config.yaml
num_hidden_layers: 10
hidden_size: 384
n_experts: 128
experts_per_token: 8
d_expert: 80
d_shared_expert: 128
hidden_act: "squared_relu"
moe_layers: [2, 3, 4, 5, 6, 7, 8, 9]
router_score: "softmax"
normalize_top_k: false
routed_scale: 3.31
balance_loss: 0.000356
balance_bias: true
router_cosine_scale: 20.0
init_std_router: 0.0355
lr_router: 0.000936
vocab_size: 16384
norm: "rmsnorm"
norm_eps: 1e-06
tie_word_embeddings: "early"
optimizer: "muon_variant"
learning_rate: 0.0074
beta1: 0.95
batch_tokens: [65536, 131072, 196608]
max_seq_len: 1024
train_tokens: 523000000
max_steps: 4183
dataset: "wikipedia_en"
Below are experts of layer 2 (counted from 0) of a mixture-of-experts language model. Rows are named router (the router's row for the expert) and show model dimensions 192-287. Each number is 500 + 50 x the weight over its row's rms, rounded and kept within 0 to 999. Numbers have three digits each.
After each expert's rows: "comes before" lists some tokens at least twice as common just after its tokens as in all text; "comes after" lists some tokens at least twice as common just before its tokens as in all text. This comes from a sample of Wikipedia text that the model never trained on. Tokens count by the router's weight.

# expert 43
router:537523513511521544469552496401508622416465460533527441537560512489500534472440560453515574432458562478489526511520573513493510492485487508518498564434463502456555427495509488521584535508459450485512479414517513451437586535527485520441477563416374534470539436488453516587512397475510487527
comes before: ",", " |", "–", "th", "0", "\""
comes after: " ", " W", " Sh", "W", "B", "S"

# expert 37
router:456367556483517515479462443513513513512487545538443528483533416461520475503586548536508581577480576535503524483486478503494509471578579563506483500540494483519533482589523558471505539420492590480571524473508529453554477414507410470597527475546576541489423540512580501527547411460481567431
comes before: "–", ",", " |", ")\n", ")", "),"
comes after: "20", "19", "18", "|", "17", "born"

# expert 93
router:557504441415496478418527515474535511565463525577507528538588422515507530492472527498473524458510547457443499523424543505527474455487535505428515494552575469506460596417502492484489530572439521491529503469478616457442499464479440446517416539547461436527501500502426536539476429518521607505
comes before: " to", " the", " that", " in", " a", " for"
comes after: " to", " he", " was", " and", " He", " also"

# expert 8
router:392494509489500488491513431486455459518562490498543550574407408453540596543490506463485577559554480512539495536582599539535484539548423500501484495469441490473534464474457513509475484543495517459487510476502485497535509541472439489462577502386576582417499518537476480573503443538418413535
comes before: " |", ".", "0", " |\n", ":", " also"
comes after: " ", ".", " |", "-", ":", ".\n\n"

# expert 100
router:612560492403462489558458537523497444520400520521522575576545414483476516564480455561470472487504516410467481601504513449537484477483435344486585548496593430498546524539476513488438463514466440555460444527502512438493477456455515514502539515454493455500466517464455479497552574550559474544
comes before: " of", ",", " and", " in", ".", " to"
comes after: " the", " and", " of", " a", " to", "'s"

# expert 86
router:624575477482445468419522517493564431497514524482495517418572496458536571471508469516463558503453413678438411434437536488474512544580554480519560503519472500533541459476518473439443504532469471522485524539473429473476524484424456475469508420450494458507525425514430528528395472488379501572
comes before: " a", " the", " as", " an", " \"", " been"
comes after: " to", ",", " well", " as", " known", " is"

# expert 22
router:469545496493525478543462534472482469527478422521414527505503398450556524586480553476442549462517497463531534481460447502564456549476494559472497496483508482504520547492504525499513451499503496461568451563515562446551524461508484408566549636547531469442475466442408566419495503477431466416
comes before: " to", " the", " of", " in", " he", " by"
comes after: " the", ",", " and", " was", " to", " in"

# expert 95
router:456446519507471611499588492544564591476559600518539457517491503560580562508559552414475563506388454486482546509398525488432496466576525604560566413543452507516515508574530467545452640475524588579523554497483590452483522533476372449463424440513502535408461524445518506470486419502429534510
comes before: "20", "19", "18", "1", "2", "3"
comes after: " |", "|", ",", ":", " in", " September"

# expert 83
router:502518532496513510465492512531456518484501497467579463554519518494497494473534496485478505548475513528632569459616502544533606427478521477468460512461446386517513566544533553567527484579436572617415506444479532468485497583491490485482513490429462495518503529535518491473525476543500437468
comes before: " |", "–", "0", "1", ".", " |\n"
comes after: " |", " ", ";", "–", "1", "0"

# expert 63
router:461422419581554476540561540481568538455377588537556473542600563508522477451512487560491460603555488473554447535488501591449494550542474467518457493543466453411483574515505659622573497407527456461532496503530466478534489550499542403576468564480484516495491582450549550398522438578554452500
comes before: " ", " —", " +", "|", " −", " –"
comes after: "0", " ", "1", "2", " —", "4"

# expert 16
router:442487475443493543550569518413508550450443579503570502478534519507489470549584466588515549486472549545479521465498595444424564532463483607497487526434442371444446498462496536423617493595533583420545475476417459556447551430418485619527503545429473579515628472451505481485558445515546516460
comes before: "6", "1", "0", "2", "3", "4"
comes after: " ", "6", "3", "1", "0", "2"

# expert 33
router:484515526528532450469558553547467465499570505443540496507443452515426477448526527595564501584505515493534567546529449445482491491482512474544532376392472462506602479489514460511529393547499577582507580498500549473487462561516528531461387453461454654487618511394516573406505461476465434538
comes before: " |", ")", "T", "S", "O", ";"
comes after: " |", " W", " K", " A", " B", " N"

# expert 60
router:508563570566479538456463545518576395429499551504646528533494429468603472534478463425554449468528489552525493434502456474406493528562516487462504581603473480390531472572475497552507537546485618485492475513564455522495481468496471503570481375525591509536506444542509447577498441480465517520
comes before: ":", "\n", "\n\n", " /", " listings", " by"
comes after: "-", ":", " Historic", " of", " Time", " •"

# expert 67
router:505479532494547516541432489549597502451526563581531430521563589475543521390525574499452512567452476367510529543497567502429458530572577510569502453493478508473505570480565584531406570398576508480537534527550411513518458528464529414527457534514511572448472564457496466462540431501531486541
comes before: " ", " \"", " MF", " DF", " FW", " USA"
comes after: ")", "1", "2", "3", "4", "0"

# expert 27
router:612515461534483468506420575502451487489517527440548505635483513542479663563501527531405535488516463443524464511449489444499552515485527534464352476553581472544431540517633456549434451530469460511487491518565488387482454484483406610408500483498466479558503476400384484442527440447498485540
comes before: " ", ".", " of", "0", "8", "th"
comes after: " ", " (", " on", " in", " On", " this"

# expert 34
router:612594520462555461505526586476467451587559492495527467603535405472424508491384540450415441475542522471427522483509489418526551500486494348465519545540513447453529481542518525480522455534503500454610476486496495461474536483519460444443557460470471436443509460524443513606450492495514541552
comes before: " by", " to", " in", " as", " the", " a"
comes after: " was", " is", " were", " be", " (", " been"

# expert 64
router:429506467515454558490458526551541605411492538511512475499519521526509487429471525479442432553487388374469493479497480535525521578579515499549497488518388532462474575553436518536541531440460469534571493560509478500478506581498491443563400490534514494460468559502471582401457473458466503487
comes before: " ", "-", "|", " $", "born", " Nominated"
comes after: ")", " |", "\"", "i", "o", "a"

# expert 120
router:474509498582488498465495592466591520397485519558561484513475494485542533425559479465486494554547390470496614434476598540491540564550509515584450520511459541506471528567492518509473496558442482471583566511519344482510429573435511420527480410478504533506518542556432581469571473550474571499
comes before: " ", " —", " %", " \"", " Goals", " +"
comes after: ")", "0", " |", " —", " Win", "1"

# expert 49
router:610560376576471563474478475473440476425462501436541499443537441519501587440525669495480566546578469501520535499445520451453472488448469529563435528497492466521531382633483474603462475537496590529538493521519427494487535449468518387579580516480406591509500419550488548424503437567594417450
comes before: " |", ".", "–", ",", "°", "th"
comes after: " ", "10", "12", "11", " (", " $"

# expert 45
router:438514533492543518437557442520552478464425508403462492515554422523523483441387489513502533483452490469476457514555542586502551584520520478488479528519437534488510507615593511523457465499521516506530484505524473537511551503465374582583495526537539506434514608521472538487630479505545508476
comes before: " ", "|", " Party", " Total", " Preceded", " No"
comes after: " |\n", "\n", ")\n", "==\n\n", "===\n\n", "|---|---|---|---|\n"

# expert 13
router:531501512525583467435569427486563555508518502461528516439485494489453569536572563550588538535482524704563595586475488448547496464455456570579432517483513411361470502531472519409473534573473543432468470486409435585517553492530483498523447511430513548547457506500507516485528418529508465488
comes before: " |", "%", " |\n", "0", " m", "."
comes after: ".", "00", ":", "10", "–", "50"

# expert 50
router:453473513478508463470428520559521498479468466428612514428508450529510481591515548667444576460502565534481614551619530495464584474477482560536483524406544457480475459539554585442539503437517593423460465430516411537572505396393463421510491558495521566585520536447509535421554401457509543528
comes before: " |", ".", " |\n", ";", "–", ")"
comes after: " ", "–", "00", " (", ".", "0"

# expert 36
router:533549563528479426491562449565509492483478496377470492512488463559458527513582568543491487534473534456535581536589464492496525480442531548563592565456535523491486495508550495489432530447544599456651587429535451533614493491519461570467468553498593547518487497569469498501506457427583535513
comes before: "19", "20", " |", "18", "″W", "″N"
comes after: "–", " ", "′", "20", "19", "-"

# expert 115
router:542602519440583480546556556505534512538423463510481554551607458479444526548488500519478471486455455482506468550417530407556459498509524496492500539483582520468617537443500439423481478473547442512484520493548477409512421513472493498462444476511510434514506459386578497571496518486542536546
comes before: " of", ",", " and", " in", ".", ".\n\n"
comes after: " the", " a", " and", " The", "'s", " his"

# expert 53
router:514589363447466519507498539606499588585533507467432547478432459504562532467421528459485490451450578528525517540543541423503521497325564527407459462517606531546503561501452526517549398473545480550490432458551511472558494511571501543466542592397529562455516443508525471474565504546537443472
comes before: " century", " of", ",", ".", " years", "th"
comes after: " ", " the", "th", "–", " a", " first"

# expert 23
router:593546407443530399528537512542521517485505506549513539515576405521503460605440496480522476479493575556373495523449546463542467561480513474418543534523447523446530514511544557466491496525451529403499484500494528459495528521437461558527444604464489420417441405464535496477473484548446527555
comes before: " to", " the", " a", " in", " that", " by"
comes after: " to", " and", " he", " has", " was", " had"

# expert 39
router:508557516411524504508541500462449532481509421534442570465571449507452510597437494515541509493420478518432467502490457449575466521445529457480497547528544594541534518524528530586537467566464474595487453481549545407489491428558542537448451501504486358473467448484518610469506523548500516502
comes before: " of", ",", " in", ".", " and", ".\n\n"
comes after: " the", "'s", " his", " a", " The", " American"

# expert 85
router:487547576457523476489441526484418404515509435518520530517466513501458456625451485495542449468518554402521421613498412510556538458415457494476569506630620496563513516569454466553495475526614520475505435562491519570515444428490535592462479537516450447450513463474498450485560526518572545451
comes before: " of", " in", " and", " to", "ors", "or"
comes after: " the", " a", " and", " The", "'s", " his"

# expert 59
router:520523425472476506481463519514497508536467466518539570507460381480522470478362506476486644455463470467576375459542504462521567530451497518528427484547469514599526584543529539541534578430425460414545444527558486439498518497511402417465572469484485473485491456523474462563536457489525547498
comes before: " the", ",", " is", " are", " was", " he"
comes after: ".", ".\n\n", ",", ").", "==\n", " and"

# expert 94
router:493459447444530396471502487558588465447543506601519482453503510506500545482468453495527464477482518588386423392425519436534542588518559490450492577569389511515468555529457489484470511595476505502413530431433448473456523558382489425392525468413514399470499480610472556343425479522378537506
comes before: " the", " a", " well", " an", " his", " as"
comes after: ",", " served", " it", "ed", " he", " moved"

# expert 123
router:475378417527542515565514402485539516554410520556432438416497486489532558527495570553448517461471498428498537588490549482456444513534549521432486483619486440437423547473521536532514515463485526574569543436482520492489471569460535486506520467528475558414561505547560491521548509371451577444
comes before: " ", ",", " –", "en", "he", "–"
comes after: " ", "20", "19", "30", "29", "26"

# expert 58
router:485362512551528510493471406568504534486484566480537511440525456448573561468536479556538570512459584539491555475506498474484465467600465545572430477507439474479540462518459565470499534457496650484579525455500496532521516529524465472523474534476552580493457511577504495574532462442492460436
comes before: "–", " |", ",", ".", "′", "%"
comes after: "19", "20", "18", ".", " ", "°"

# expert 41
router:524571521461543530506536477510503458526505501498442494539542551546509495463537549461476513461383548504544594546451488481458518567502474519552568484523433517399477608442555574529533574471550432479483464536529577453432448522466522500599493479427548479451390529520422567435519462513567513420
comes before: " |", ":", "\n", ",", " of", "."
comes after: " United", ",", " |", " the", "-", " of"

# expert 14
router:450438443470530564476609469575539513378520515402401425565487486583604468430533409510470550557477450558550536470501454474481488553570603551565495438473468465476435441534501439572390557431551503529439506526563501608558545604400503430474463425518554465503446523490575532487563537491454525517
comes before: "-", "|", " •", " Born", " List", " Country"
comes after: "\n", ")\n", ".\n", " |\n", ";\n", "==\n"